{
  "n_experts": 32,
  "normalize_top_k": true,
  "balance_loss": 0.00925,
  "init_std_router": 0.0148,
  "lr_router": 0.000862,
  "tie_word_embeddings": false,
  "beta1": 0.9,
  "max_seq_len": 2048
}
Below are experts of layer 4 (counted from 0) of a mixture-of-experts language model. Rows are named router (the router's row for the expert), gate (a neuron's input weights, with its number), up (a neuron's input weights, with its number), down (a neuron's output weights, with its number) and show model dimensions 0-255. Each number is 200 + 40 x the weight over its row's rms, rounded and kept within 0 to 999.
Before each expert's rows: a language model's description of what the expert responds to. This comes from a sample of Wikipedia text that the model never trained on.

# expert 27
Description: The leading "1" of years and measurements (1945, 1980–93, 1.71 m), plus a few adjective or prefix words like public, work.
router,244,166,224,234,176,172,152,280,247,158,251,187,255,186,264,196,294,206,152,190,264,226,213,220,205,188,238,217,105,191,188,166,264,331,266,146,169,250,200,157,235,197,170,151,232,181,206,131,217,199,239,261,246,269,221,251,154,161,177,238,207,130,155,167,275,245,207,214,196,130,182,212,154,241,151,203,169,189,183,228,210,240,206,284,296,220,247,162,159,191,174,167,120,153,181,239,252,213,213,194,193,234,236,198,97,156,206,238,175,204,193,233,202,175,266,216,190,238,229,212,164,188,245,195,234,211,191,140,185,192,235,174,199,254,176,189,182,193,216,133,192,245,228,197,198,168,159,208,228,175,163,222,166,225,165,168,157,166,238,201,228,213,139,251,132,241,246,239,190,185,162,142,241,286,167,202,156,217,194,286,245,161,221,194,225,216,147,104,160,149,243,257,172,243,193,225,148,161,179,225,165,222,241,196,147,211,221,218,182,194,304,215,166,240,254,194,231,216,161,187,174,206,192,249,208,200,191,157,160,210,236,196,222,114,144,237,219,166,170,203,240,198,252,244,208,240,203,152,153,266,172,206,207,185,211,101
gate36,309,221,221,173,225,175,212,225,195,175,235,253,127,196,252,201,182,226,267,183,210,227,241,226,106,336,215,231,217,177,235,242,284,257,208,214,299,203,224,138,190,197,205,208,203,216,202,271,275,205,242,256,249,195,223,166,249,175,242,222,128,217,201,173,195,279,155,200,267,218,217,158,146,216,167,232,161,204,206,213,194,220,166,234,161,158,211,161,237,225,277,264,169,206,352,240,165,194,269,192,216,134,197,266,167,200,198,225,185,224,168,171,268,267,175,131,267,224,223,182,196,223,196,235,121,221,190,228,159,271,178,165,232,244,214,198,150,202,232,108,234,236,247,175,156,218,196,146,256,178,153,249,253,200,178,164,205,161,190,171,256,168,222,204,188,222,225,239,204,155,190,166,237,227,181,155,178,128,169,142,223,169,166,222,200,163,172,159,177,208,192,185,190,190,198,227,202,214,146,230,166,135,275,242,203,221,220,194,264,149,172,124,182,200,150,231,202,147,163,205,237,206,224,122,209,157,141,233,221,176,149,216,192,224,219,184,202,208,163,198,244,212,148,172,140,235,186,178,201,199,166,182,125,249,224,158
up36,185,187,156,184,188,232,156,179,240,119,230,234,196,240,247,231,148,216,224,209,114,218,213,250,138,246,213,188,194,230,145,203,213,227,208,140,221,169,190,225,142,198,162,186,189,187,213,190,157,217,147,159,195,165,200,181,211,301,214,316,226,214,143,189,235,265,230,215,207,194,247,180,195,190,280,195,233,205,192,218,232,172,245,220,263,220,71,174,158,231,197,222,186,175,163,168,218,266,149,254,116,212,255,143,237,221,175,240,180,181,167,273,284,199,267,257,164,173,211,238,228,192,264,245,207,262,221,186,229,218,203,162,239,218,202,224,163,279,256,176,161,212,252,111,242,248,111,217,204,235,234,162,202,146,211,130,196,159,229,255,173,230,195,234,212,188,251,200,193,173,147,166,229,234,208,231,281,171,224,123,204,144,227,256,90,188,171,155,163,153,137,171,220,153,212,241,227,184,159,231,183,258,246,220,247,234,233,191,199,270,214,112,235,174,254,193,185,227,232,170,241,188,168,208,178,198,203,248,177,248,252,248,189,266,176,251,212,247,227,196,235,200,164,154,198,223,190,234,217,199,118,182,196,278,233,192
down36,202,216,209,174,202,235,202,212,168,239,197,185,226,267,133,244,216,204,187,241,199,180,149,216,132,270,274,157,210,267,184,178,203,191,152,114,180,219,144,150,211,210,180,161,238,274,177,178,238,187,179,190,212,192,198,178,254,280,194,160,160,146,228,213,219,218,190,168,153,194,244,210,241,237,259,241,250,174,131,154,181,80,218,189,236,173,169,142,149,155,227,176,166,141,127,186,161,292,204,158,147,207,199,182,193,209,227,180,282,150,251,165,263,175,145,276,281,260,284,163,158,215,253,187,211,228,140,223,221,132,212,233,191,194,208,173,182,265,198,109,176,171,192,227,196,173,136,192,200,194,284,207,211,241,229,201,175,251,209,230,223,169,133,232,236,189,209,223,175,188,183,107,195,252,198,256,205,159,188,198,171,216,136,234,159,258,217,191,160,190,227,142,161,147,212,209,241,204,241,185,182,189,204,119,200,180,159,131,173,179,162,186,120,190,173,256,199,191,259,240,176,178,281,169,254,149,244,207,203,175,193,229,230,264,237,274,270,172,214,128,194,212,166,258,259,216,168,176,189,185,224,252,209,156,245,148
gate37,184,187,222,207,160,181,171,204,220,147,247,217,246,196,186,194,243,227,183,191,256,168,267,170,270,199,154,148,172,205,144,233,210,241,211,171,186,233,190,219,240,205,225,159,177,208,222,250,186,190,125,211,192,218,208,192,198,148,139,206,200,189,272,208,114,278,258,246,168,121,271,165,213,260,155,206,201,243,237,219,201,220,127,232,171,209,218,160,286,229,112,211,181,133,195,162,198,185,217,145,126,218,185,144,200,230,195,232,191,157,269,212,241,187,250,196,226,193,211,208,256,150,215,184,174,214,171,164,198,235,235,188,178,208,164,263,194,214,258,185,258,191,219,215,218,201,234,280,224,233,206,287,166,219,249,122,192,150,171,207,247,160,194,298,138,254,191,183,234,197,138,218,227,237,167,222,201,194,201,233,250,241,235,167,172,248,218,126,158,192,244,262,158,244,244,134,261,190,137,177,172,173,269,231,113,215,227,210,201,149,210,153,271,207,221,268,179,238,182,142,186,134,149,161,204,133,225,202,93,201,281,210,190,236,228,188,216,193,191,283,181,114,162,150,213,218,114,192,226,143,202,241,214,183,286,195
up37,239,161,170,209,183,183,197,224,210,231,241,223,229,208,177,240,202,139,255,251,213,167,252,149,226,192,110,187,162,197,152,284,158,235,242,178,162,238,212,140,194,224,178,163,157,238,212,247,174,162,214,258,145,244,208,157,200,222,125,261,172,181,242,223,166,224,136,197,261,168,266,179,208,169,176,242,218,204,188,212,162,235,143,211,224,169,224,228,309,177,238,244,177,182,267,207,182,209,231,133,160,230,126,146,208,263,160,300,235,189,302,267,244,216,226,240,187,117,204,223,228,158,128,150,179,184,200,203,191,220,200,192,131,156,224,228,170,183,180,263,192,232,272,149,248,199,222,261,166,229,223,272,152,156,227,169,212,145,149,220,163,134,186,179,133,244,174,174,217,203,174,294,187,287,293,184,186,180,228,201,250,144,186,212,216,189,214,152,180,208,216,234,234,247,260,171,227,108,174,149,167,226,229,202,240,204,274,252,251,174,174,188,196,252,193,235,138,253,176,211,242,146,205,118,198,145,222,231,153,182,225,205,192,241,239,174,221,225,171,228,197,117,195,153,143,198,139,208,219,167,198,193,175,161,215,191
down37,185,213,170,189,194,280,271,293,265,226,173,248,218,229,194,229,244,200,85,223,222,210,125,221,235,201,212,218,244,177,214,250,229,195,167,176,216,200,235,247,248,193,215,235,208,233,259,162,277,245,250,198,194,167,189,180,149,175,167,212,158,224,227,199,173,198,169,207,194,251,163,224,189,201,320,238,234,229,184,266,192,191,208,197,133,172,141,198,170,277,200,212,173,232,196,205,213,263,184,257,194,266,213,156,286,154,178,137,152,145,158,213,272,191,244,192,147,219,208,186,118,216,136,186,262,140,161,164,239,138,199,149,200,191,175,152,196,139,202,222,255,211,262,211,214,130,155,225,245,165,213,167,88,241,197,160,214,233,209,184,187,309,219,144,191,171,214,187,166,157,129,167,180,272,156,244,188,167,188,198,167,188,202,230,239,193,211,189,161,150,202,292,219,194,174,219,219,239,260,202,183,226,239,171,187,233,155,148,227,181,261,185,171,208,150,222,148,211,201,227,211,182,202,213,172,220,230,131,230,180,157,247,174,212,248,256,145,222,186,95,283,166,184,247,194,238,139,252,188,219,175,137,238,146,184,148

# expert 1
Description: Word-piece fragments inside names and words, often after a hyphen or table bar, such as c-ert-ification, J-er-ry, B-ert, list items like "- T".
router,266,174,158,196,127,186,153,212,201,203,260,151,149,216,244,209,219,113,214,232,244,151,244,186,176,255,189,263,174,169,196,218,251,242,271,135,262,191,228,146,216,156,183,204,198,165,170,145,180,253,263,239,266,182,139,210,173,230,140,232,171,176,150,170,188,225,167,284,177,182,276,196,114,212,180,114,162,185,249,168,238,258,201,233,227,200,254,119,173,182,216,180,148,188,177,217,250,181,132,154,193,222,212,265,112,176,223,193,196,212,234,237,220,190,254,146,180,183,253,121,139,153,210,159,225,232,222,154,188,240,234,218,218,261,164,199,235,165,188,223,207,215,246,233,170,226,119,180,217,182,170,250,202,214,244,252,136,154,220,251,202,232,188,197,176,240,164,205,231,142,203,203,203,232,136,222,186,135,201,212,280,184,245,272,205,191,168,126,150,186,233,270,145,261,254,214,197,214,183,218,216,208,142,201,121,223,153,171,156,210,213,264,174,236,224,180,191,118,203,167,176,258,181,274,240,207,203,166,197,195,255,192,168,176,175,296,274,180,183,237,214,207,182,250,127,245,186,130,194,248,214,230,148,199,241,179
gate1,237,279,211,186,112,206,176,250,154,193,163,296,239,99,166,196,214,166,227,168,130,206,216,260,245,175,191,196,175,240,203,182,173,244,192,203,207,168,262,232,180,161,157,165,218,199,194,93,137,204,171,192,254,227,152,231,213,164,258,169,256,162,190,170,208,120,204,190,171,157,255,180,230,255,212,178,202,272,259,230,194,175,215,185,224,173,208,235,154,242,226,187,183,177,252,210,285,131,217,262,244,244,199,231,142,206,246,249,240,164,234,175,227,150,187,212,233,234,213,197,195,266,185,221,172,205,145,179,167,145,144,227,252,193,181,119,209,157,178,136,142,243,222,242,142,237,169,173,265,188,215,278,211,223,242,183,191,166,225,219,234,186,224,211,206,197,245,165,179,255,219,173,203,155,156,186,308,223,270,297,178,198,231,197,196,235,207,170,166,186,197,179,241,259,192,146,143,219,169,185,143,139,193,213,168,201,162,183,179,208,181,275,174,164,177,195,245,242,197,141,225,233,183,195,206,178,129,163,173,151,253,232,144,268,108,267,190,223,184,131,208,285,190,272,142,208,146,225,208,169,284,166,183,164,189,217
up1,222,237,190,217,166,154,180,235,126,203,189,205,183,223,225,193,262,178,169,196,182,168,194,201,230,182,181,159,221,249,157,238,159,209,239,198,208,154,187,207,142,297,198,201,242,141,233,122,219,213,243,122,274,228,198,152,227,146,184,149,210,182,236,175,182,190,196,245,183,239,186,115,220,194,254,148,217,222,171,270,151,220,169,227,221,164,298,272,177,195,181,239,168,159,224,185,280,129,224,211,276,223,207,213,131,213,220,195,191,154,171,237,220,204,170,217,197,264,169,140,215,217,167,155,150,246,175,221,144,154,161,274,194,176,207,188,281,239,217,137,146,215,261,231,260,218,227,260,188,191,170,208,149,222,137,231,191,172,207,219,183,206,235,207,270,144,231,165,241,235,222,247,253,173,196,164,241,214,231,212,212,208,324,198,137,259,200,189,181,226,181,167,101,187,242,129,181,202,183,171,237,164,208,225,188,127,200,107,140,251,149,205,295,166,213,257,166,252,172,275,216,118,186,213,237,153,215,237,198,171,173,145,140,187,160,248,245,236,135,240,237,237,155,225,155,174,236,164,190,214,226,211,235,151,236,243
down1,152,128,200,163,237,247,208,267,176,247,174,206,204,245,198,240,193,226,201,245,148,281,291,227,206,270,174,252,209,241,221,245,197,196,198,111,173,232,228,131,171,235,209,121,203,201,234,218,145,156,231,192,122,113,168,165,163,282,186,199,229,241,199,225,241,204,212,233,228,218,252,174,242,201,203,211,164,188,191,130,103,138,224,205,265,193,232,180,235,206,214,199,230,199,192,167,175,196,158,162,247,128,138,175,258,283,241,245,122,243,160,208,222,222,215,201,259,230,124,246,224,214,229,223,213,225,202,177,201,141,174,205,214,224,186,245,212,152,146,124,184,214,179,188,215,245,175,218,239,268,219,207,189,148,176,187,229,221,191,238,210,200,151,187,137,286,217,117,268,171,222,188,202,196,260,196,221,198,203,198,144,294,210,264,242,210,262,218,227,154,210,252,138,188,191,191,176,223,254,263,208,241,221,158,162,189,143,172,251,226,241,214,207,208,270,204,194,205,153,194,189,203,198,218,202,194,115,258,259,160,156,264,282,123,197,167,241,136,255,203,233,136,194,191,256,226,181,201,217,144,203,178,201,113,200,264
gate2,191,174,149,211,190,259,221,170,248,181,238,213,178,227,171,260,277,210,237,172,204,238,211,225,212,231,179,175,169,150,205,248,222,172,236,166,172,250,241,232,255,155,207,179,205,134,189,229,138,244,303,221,183,137,187,202,205,114,296,217,203,224,177,135,188,195,256,184,218,126,223,201,112,198,206,175,216,204,263,168,183,235,210,216,131,157,223,178,215,221,233,207,246,214,205,200,265,206,202,165,182,251,234,191,197,190,253,216,239,170,228,161,190,277,268,181,232,191,204,190,159,112,221,214,159,203,186,157,204,235,177,223,292,153,214,207,222,157,163,248,179,134,172,180,238,239,154,168,207,214,207,226,199,252,191,195,100,142,192,149,197,205,136,206,192,235,202,249,145,180,108,208,206,232,146,175,228,178,162,183,131,211,297,170,201,218,254,129,197,221,299,238,220,241,161,244,148,216,153,156,225,225,203,99,250,182,157,282,164,240,250,208,180,222,171,155,196,264,171,281,201,240,173,203,180,175,146,226,201,196,180,223,217,180,253,172,284,172,194,212,270,259,164,210,210,258,201,205,120,212,219,119,261,201,120,175
up2,194,195,213,256,150,165,117,194,216,205,153,222,235,147,301,178,190,160,199,301,231,165,222,266,236,204,207,235,187,196,176,178,203,209,141,235,208,167,219,211,252,142,185,255,152,155,151,185,229,247,132,187,262,216,228,207,180,179,219,178,191,215,259,215,262,205,113,226,174,156,238,228,132,172,161,168,255,224,286,189,157,181,268,268,210,282,255,177,241,226,145,153,201,192,89,214,220,205,221,241,247,247,210,139,255,196,168,209,246,166,208,196,180,148,226,225,232,184,251,183,214,143,241,216,143,240,149,191,196,162,198,169,245,201,200,201,158,235,146,133,172,268,119,181,165,218,270,244,181,212,230,208,302,196,171,142,167,189,213,180,214,205,255,234,91,130,198,205,127,159,184,221,219,224,196,237,180,185,229,159,262,105,171,144,204,255,225,272,166,275,242,182,195,171,209,200,222,193,239,226,132,159,194,178,135,184,146,170,229,266,172,207,196,165,197,236,212,224,205,205,209,136,212,225,208,180,186,156,253,200,259,147,207,151,198,225,174,224,178,186,176,193,161,161,139,184,166,223,259,163,228,156,170,197,277,199
down2,171,183,194,266,205,178,266,199,215,185,199,250,232,219,206,217,224,107,156,219,198,185,214,260,242,245,209,162,203,179,180,122,204,190,221,169,102,142,212,197,251,148,196,252,164,223,215,194,180,267,145,173,242,157,161,141,207,235,286,207,248,138,224,148,226,145,194,149,160,225,129,211,175,237,179,190,218,176,167,183,217,227,201,273,257,209,217,96,161,164,211,216,208,179,234,234,194,204,206,244,153,276,227,187,183,224,179,169,188,231,271,149,189,205,170,228,177,165,205,203,204,160,197,257,207,175,175,132,195,251,123,200,192,214,224,176,264,223,228,235,157,157,97,206,177,215,276,281,169,199,188,254,191,155,219,221,256,230,240,218,216,184,192,204,249,143,158,177,179,204,196,223,169,266,254,199,200,210,151,154,157,252,237,191,237,238,166,116,96,242,179,245,230,162,175,186,270,208,269,193,137,239,219,194,296,208,210,187,257,193,196,204,164,224,222,260,181,140,167,226,182,128,183,212,215,212,195,167,218,247,164,171,203,138,188,271,232,140,191,173,263,253,188,131,173,248,183,128,259,177,194,230,248,89,252,236

# expert 5
Description: First word or piece of field labels and titles like Class, Position, Conference, No., Act(or), often in infoboxes and tables.
router,268,197,212,218,104,216,224,185,145,184,185,154,236,115,245,190,228,185,177,233,236,181,224,254,161,230,208,239,160,146,153,162,291,246,219,184,204,207,176,204,171,163,200,183,148,182,195,154,214,192,306,240,243,195,186,238,149,221,160,277,221,243,157,195,199,202,192,242,145,131,201,145,212,246,186,142,151,188,226,301,259,216,214,223,131,181,207,125,192,193,121,173,146,186,176,279,227,189,175,161,195,211,288,228,105,119,196,187,189,189,256,225,161,201,191,211,179,200,201,193,191,127,224,191,203,260,253,158,211,228,245,157,193,166,179,194,200,183,197,121,173,179,235,223,153,228,225,169,224,182,193,149,165,241,146,188,112,146,254,154,234,188,156,239,158,193,205,267,168,248,174,186,187,197,129,216,180,183,103,179,217,204,170,225,178,217,161,151,226,213,273,248,129,257,244,212,201,226,218,219,184,272,230,221,158,154,223,139,114,187,176,200,204,207,190,160,254,185,171,165,189,228,195,174,248,271,185,145,118,274,214,164,195,220,162,247,202,200,186,213,246,199,225,192,182,210,143,133,147,225,160,190,188,219,284,112
gate1,196,121,235,214,188,115,210,199,174,243,219,188,227,139,236,235,215,207,235,185,276,177,188,161,209,222,208,212,229,210,199,221,272,226,185,212,207,231,190,151,166,224,239,187,237,243,284,200,257,282,171,199,239,242,277,185,206,207,173,262,173,216,204,205,162,180,159,213,209,217,166,164,227,167,180,193,276,198,194,131,201,160,198,156,229,249,148,188,243,156,155,209,239,187,178,202,224,205,196,204,205,169,167,237,155,192,236,163,226,206,200,100,162,252,160,168,236,192,314,147,239,173,215,233,220,235,181,239,184,211,283,94,162,202,268,185,187,165,215,197,190,196,283,227,208,231,212,224,185,190,248,161,269,241,152,209,214,229,193,209,159,181,234,231,164,227,159,194,230,163,199,207,141,219,210,244,246,238,160,105,212,239,125,177,195,198,184,298,146,181,174,233,142,207,257,188,182,273,180,216,180,219,215,157,212,260,127,234,123,199,207,177,142,296,201,204,220,287,287,214,187,226,224,232,133,218,177,153,134,204,186,157,225,228,207,205,161,223,197,235,275,190,153,157,188,292,199,201,123,179,123,176,240,174,304,121
up1,190,236,288,226,275,179,201,253,233,200,190,144,158,182,161,193,218,152,120,221,208,199,147,224,164,240,246,141,249,176,184,122,191,217,200,206,272,202,156,128,193,126,209,247,197,206,236,162,214,162,172,238,195,208,191,196,98,246,190,226,169,211,174,159,277,185,235,196,275,170,227,174,179,142,142,250,253,209,134,198,238,190,214,188,179,216,244,274,218,241,281,228,180,187,266,179,162,213,172,134,236,228,223,226,237,216,131,248,151,242,235,179,207,192,196,167,193,219,174,191,225,204,165,206,245,187,207,244,118,184,131,190,195,218,164,246,194,231,281,230,218,254,193,218,192,251,143,193,248,137,164,157,208,212,190,194,136,158,179,136,191,195,221,166,113,223,222,250,231,210,168,250,231,204,204,144,212,180,256,191,218,194,209,137,150,215,144,194,228,243,121,143,230,206,168,189,207,258,196,237,191,211,138,166,151,150,172,170,260,132,302,123,219,166,193,173,205,145,168,225,190,192,161,151,255,216,187,205,212,252,132,145,174,146,231,238,221,192,120,212,173,217,110,209,228,287,159,219,206,220,190,277,116,200,190,240
down1,179,177,248,199,124,165,193,183,152,258,185,142,168,214,239,222,226,226,199,190,218,145,216,91,193,189,241,168,205,281,172,125,154,139,116,193,241,195,198,177,261,111,155,161,211,298,184,166,208,212,270,261,108,158,248,167,170,219,222,233,222,274,221,196,207,259,173,217,251,147,169,241,176,219,169,170,176,240,197,193,182,249,203,179,188,185,193,191,191,190,242,241,184,145,253,208,172,229,184,168,194,193,200,162,240,140,219,199,215,213,219,165,182,216,174,187,118,206,193,203,212,180,252,237,161,252,199,124,192,95,204,191,202,220,130,206,228,187,150,305,263,224,196,280,131,209,188,242,160,248,208,153,211,242,268,204,160,147,119,227,246,194,216,189,195,199,189,168,189,146,231,171,181,201,181,243,153,220,173,176,189,255,175,203,296,210,181,186,169,269,212,290,322,167,189,207,238,238,165,191,217,252,280,192,164,208,143,236,231,211,211,178,178,209,154,153,182,207,207,216,164,189,232,195,182,251,130,216,215,229,182,247,236,178,201,98,217,141,159,229,147,178,176,248,230,220,249,249,195,261,261,184,148,203,218,214
gate2,194,216,190,123,208,153,243,192,153,250,188,221,269,192,168,237,201,185,193,149,209,221,208,156,217,233,202,228,206,159,250,236,184,233,191,229,208,192,140,165,195,182,234,138,264,226,233,143,166,209,169,172,268,228,157,200,196,236,220,253,173,225,276,143,277,144,268,232,112,174,150,186,189,232,252,195,161,183,202,287,128,224,239,181,162,198,141,180,154,199,183,163,168,197,214,259,203,199,144,194,151,137,216,220,145,216,221,270,184,236,213,192,218,229,209,177,236,172,218,143,232,219,159,192,206,231,207,236,228,194,175,163,195,201,212,167,321,270,159,144,193,232,276,182,169,219,270,200,226,193,232,246,241,221,211,193,225,233,263,140,250,150,261,152,252,259,188,175,256,255,153,158,230,188,207,178,115,113,192,195,145,209,197,200,161,128,240,180,228,204,159,284,270,313,169,238,160,228,166,236,228,194,201,180,223,179,157,175,181,193,167,252,183,160,223,150,219,181,236,226,183,275,229,280,167,234,222,179,210,182,256,178,236,236,124,244,249,151,179,207,228,162,184,214,211,216,191,228,197,247,60,216,239,231,164,247
up2,151,260,152,242,163,254,203,174,140,168,152,188,188,236,166,163,217,211,205,205,208,233,220,192,164,165,203,169,214,226,214,213,186,215,201,170,264,156,193,218,218,250,230,138,243,156,223,142,261,205,271,192,233,253,223,224,255,217,171,254,147,151,182,283,244,119,112,236,223,182,191,193,207,243,230,243,240,171,188,190,140,193,204,184,194,177,202,226,214,168,207,226,251,237,187,196,269,223,193,164,192,166,120,236,168,258,206,323,263,234,269,248,210,188,175,248,186,275,274,249,262,206,151,216,126,153,258,245,183,187,248,158,227,143,218,200,203,219,192,172,234,212,293,215,205,281,243,193,182,199,164,197,263,237,202,212,208,188,176,246,180,190,130,231,173,259,248,211,182,187,225,205,167,154,292,147,139,153,190,170,185,190,222,153,194,229,204,137,173,245,213,236,189,214,212,232,250,221,180,252,164,217,155,144,238,253,192,278,217,216,237,226,210,181,96,211,173,192,245,277,129,189,190,233,233,198,184,181,207,219,203,259,151,222,249,189,203,224,210,228,186,207,227,127,221,195,156,282,193,306,275,170,199,153,212,305
down2,141,172,199,230,179,242,239,196,304,213,241,172,161,271,186,194,157,265,196,117,181,197,252,222,160,189,162,190,166,170,143,170,169,196,235,293,267,201,232,157,170,266,215,121,226,214,251,227,177,211,197,248,195,287,186,247,179,233,252,251,164,176,226,225,216,156,151,137,139,196,207,170,262,193,169,189,184,221,140,201,182,150,314,151,157,192,258,207,256,172,115,166,148,152,215,197,245,205,187,155,250,153,197,237,232,150,166,164,199,178,198,242,244,232,144,201,198,204,158,192,104,264,229,180,194,141,220,229,223,248,206,144,181,194,207,174,206,220,193,180,242,179,199,175,95,235,295,183,212,189,217,215,181,266,150,161,234,230,95,190,203,216,184,215,214,204,220,139,154,174,166,254,235,248,205,231,174,195,176,225,191,190,241,169,209,235,213,151,191,261,138,239,192,196,178,217,124,224,188,149,244,161,269,244,228,233,129,184,227,123,279,213,226,174,187,201,186,267,236,149,225,132,235,165,179,232,202,154,110,181,230,170,120,192,205,133,172,198,219,182,249,229,196,194,209,202,226,207,179,235,164,127,172,237,197,188

# expert 24
Description: Word-initial pieces after a space, often capitals like X, V, N, Pol, or stems like just-ice, plus " | " table separators.
router,262,214,236,285,185,225,167,197,229,185,241,181,236,186,201,243,213,169,230,211,249,172,282,164,227,194,157,228,172,202,146,222,241,274,235,150,184,220,153,174,213,258,243,225,189,150,181,119,154,141,234,282,201,191,187,229,171,150,140,256,226,187,216,192,238,194,230,252,171,192,180,202,200,282,158,194,208,215,180,224,225,312,139,283,203,181,216,128,200,173,182,186,176,192,202,236,238,149,103,140,269,238,245,183,35,202,238,236,155,192,243,259,180,212,248,165,178,232,208,203,135,146,243,168,204,252,275,151,211,220,240,185,227,185,203,254,206,218,231,170,233,231,292,227,143,235,216,223,171,190,167,198,136,209,97,163,196,218,237,178,272,232,145,206,180,208,142,208,262,181,186,227,214,221,154,213,121,148,173,258,256,180,235,192,182,204,220,140,189,217,290,292,185,204,265,227,163,203,170,178,226,168,180,209,160,185,231,221,104,192,198,195,197,213,238,235,265,181,220,211,195,223,184,273,219,232,150,152,123,212,242,204,153,207,184,219,244,222,203,181,240,159,218,181,200,228,187,152,222,232,169,204,199,178,210,166
gate3,185,160,148,131,217,226,188,230,239,206,151,206,143,228,199,178,201,194,249,210,226,332,211,224,235,212,145,249,127,161,197,162,264,172,121,146,164,196,207,120,201,241,221,136,136,193,246,211,242,189,173,254,236,210,229,149,275,140,170,330,137,152,189,176,121,209,238,193,141,152,219,142,189,161,169,314,177,143,207,158,195,182,276,182,240,241,120,208,180,156,190,222,246,226,145,165,254,182,270,161,269,145,223,224,191,180,183,180,170,178,220,234,211,268,209,125,164,223,252,181,205,241,238,118,229,243,145,241,164,181,248,204,189,212,170,218,218,216,216,208,218,206,264,153,133,315,170,233,224,227,176,173,148,156,169,200,232,189,172,187,201,189,161,162,179,252,193,230,237,246,168,190,183,207,189,232,191,230,162,233,189,152,185,245,173,238,158,150,226,166,199,153,170,213,159,156,150,192,201,157,137,212,179,239,250,158,204,167,186,266,89,206,241,161,254,198,231,197,209,239,186,259,305,240,189,170,194,197,176,209,248,182,204,159,190,218,193,156,179,194,208,198,219,201,174,200,141,178,166,208,168,186,177,205,230,195
up3,176,228,117,191,219,217,186,222,195,240,164,159,171,152,216,189,191,144,208,188,235,277,243,157,173,239,124,254,185,200,131,149,186,208,175,166,194,273,171,166,114,203,182,177,200,203,234,158,220,166,166,246,251,216,214,174,262,193,254,278,147,191,228,214,253,189,184,185,154,99,161,185,198,145,156,229,182,161,197,105,160,186,157,263,158,228,275,179,164,140,181,180,181,134,142,159,181,228,277,167,235,153,211,219,208,218,197,192,238,133,197,206,175,179,225,144,189,235,204,240,208,175,178,154,234,250,147,114,187,144,224,221,202,175,246,246,220,135,217,147,153,183,215,182,104,206,209,182,275,236,228,112,117,127,88,223,234,167,197,243,168,215,193,196,222,209,169,240,165,214,261,218,186,210,242,258,226,240,194,217,120,173,245,239,166,181,188,169,259,215,213,198,148,229,131,177,169,218,193,192,217,201,212,287,292,148,153,211,126,214,185,284,196,195,181,180,208,202,250,162,169,169,223,248,255,187,201,174,215,145,225,175,222,201,149,247,198,202,197,242,250,196,235,189,220,123,194,123,139,199,157,225,176,188,237,190
down3,214,183,210,244,201,151,234,221,261,240,121,200,161,170,230,227,148,226,202,236,245,307,190,197,154,219,226,256,158,270,205,208,206,150,126,141,218,211,155,210,182,217,159,260,197,197,176,177,166,154,148,149,173,218,227,211,234,193,144,277,191,202,268,221,178,171,159,244,151,155,168,239,191,173,187,158,187,230,179,157,173,218,238,232,186,190,195,211,158,244,200,150,216,191,87,192,152,251,215,216,204,164,250,247,266,115,253,105,263,167,203,213,237,196,237,205,242,258,188,163,257,208,127,142,236,205,258,209,204,255,172,218,192,241,244,160,169,156,181,278,185,207,161,197,173,189,181,216,200,177,236,213,276,152,210,174,210,217,185,251,149,222,188,216,186,132,217,227,218,199,171,178,81,152,249,194,276,200,162,119,159,185,181,245,232,219,212,197,239,105,175,160,232,201,182,141,311,241,212,249,226,243,109,216,177,235,187,145,214,162,258,162,234,214,241,145,217,232,232,198,235,166,224,201,236,253,202,243,181,187,158,185,173,119,258,177,172,173,204,243,266,204,185,211,212,228,256,140,214,193,213,192,136,259,267,194
gate4,224,183,183,212,194,201,271,222,144,209,235,192,252,254,175,218,146,234,159,244,190,234,255,210,174,236,177,224,181,217,167,206,228,167,206,200,206,213,187,117,268,119,239,204,274,212,197,169,157,247,202,205,168,214,194,190,177,195,267,242,196,161,242,201,240,247,168,202,194,183,142,174,116,228,285,247,180,196,192,148,284,176,222,232,183,177,220,179,190,160,195,261,249,240,233,235,268,226,228,92,198,146,184,155,188,240,223,217,234,197,291,206,179,268,209,218,235,190,182,211,167,294,181,84,154,165,216,247,177,221,168,236,105,176,199,165,237,230,195,229,240,218,222,256,98,201,241,253,199,241,235,149,193,173,190,120,147,263,247,108,273,233,212,206,158,166,153,259,186,245,197,171,186,215,202,198,154,206,186,207,233,176,222,162,262,222,179,194,214,195,243,203,218,268,258,211,139,285,218,166,132,172,213,224,286,137,198,201,211,138,188,210,166,189,218,206,173,205,268,216,178,231,177,263,167,184,163,223,199,227,193,226,225,188,201,311,258,210,214,165,207,194,266,181,222,297,154,203,211,230,132,203,194,248,146,236
up4,186,205,197,206,173,228,136,199,196,178,211,212,268,133,188,193,183,147,168,197,183,214,223,203,246,151,142,238,165,217,192,198,126,245,259,168,233,202,177,213,281,160,140,159,266,137,223,179,252,246,216,145,183,137,267,110,192,226,218,207,226,218,192,205,131,184,146,210,263,215,183,187,147,246,195,149,182,204,193,143,262,193,167,148,160,168,254,155,224,176,202,177,235,205,179,199,140,189,228,193,141,236,126,207,185,240,215,265,221,269,251,202,157,232,254,195,191,174,217,179,225,223,212,240,226,213,176,118,246,208,208,188,217,212,223,127,250,187,191,261,265,233,162,170,90,205,180,208,145,228,272,250,150,249,138,177,180,101,255,127,168,114,193,118,109,153,156,235,153,229,160,208,229,187,246,221,215,211,181,217,295,157,177,183,242,234,204,237,164,182,89,147,213,241,175,270,182,220,190,267,148,227,220,130,140,166,194,221,278,213,239,177,167,191,202,182,155,235,239,244,206,236,197,243,131,237,225,144,191,172,175,209,226,150,206,182,235,173,167,201,197,182,276,211,205,212,160,229,185,214,241,213,192,207,225,252
down4,159,215,167,159,220,132,227,174,161,198,167,241,137,237,176,140,145,189,220,218,242,196,222,234,244,149,241,284,114,157,175,280,182,165,172,252,164,162,188,156,193,243,206,242,186,94,130,224,209,283,211,199,212,245,263,226,218,211,172,224,199,196,239,177,228,255,241,214,183,225,206,209,133,159,158,169,169,204,192,164,211,238,241,187,209,164,197,194,200,264,210,151,200,215,163,230,171,188,239,240,196,210,249,200,155,221,182,203,238,203,166,173,242,182,160,221,152,173,185,149,216,188,170,280,248,280,203,216,154,242,273,175,215,253,219,243,128,137,214,182,227,166,169,222,219,189,199,228,185,153,163,145,285,257,211,270,108,257,267,192,184,181,209,159,255,238,245,160,213,244,246,281,179,250,257,236,181,88,212,191,284,186,208,213,162,235,162,247,193,226,276,259,189,156,226,213,224,213,189,139,137,186,209,213,241,214,167,218,143,179,155,137,134,191,155,231,221,208,203,137,294,239,203,201,186,215,164,199,216,248,214,187,244,230,206,208,130,126,280,137,217,155,252,182,129,175,228,222,178,157,211,216,238,217,152,184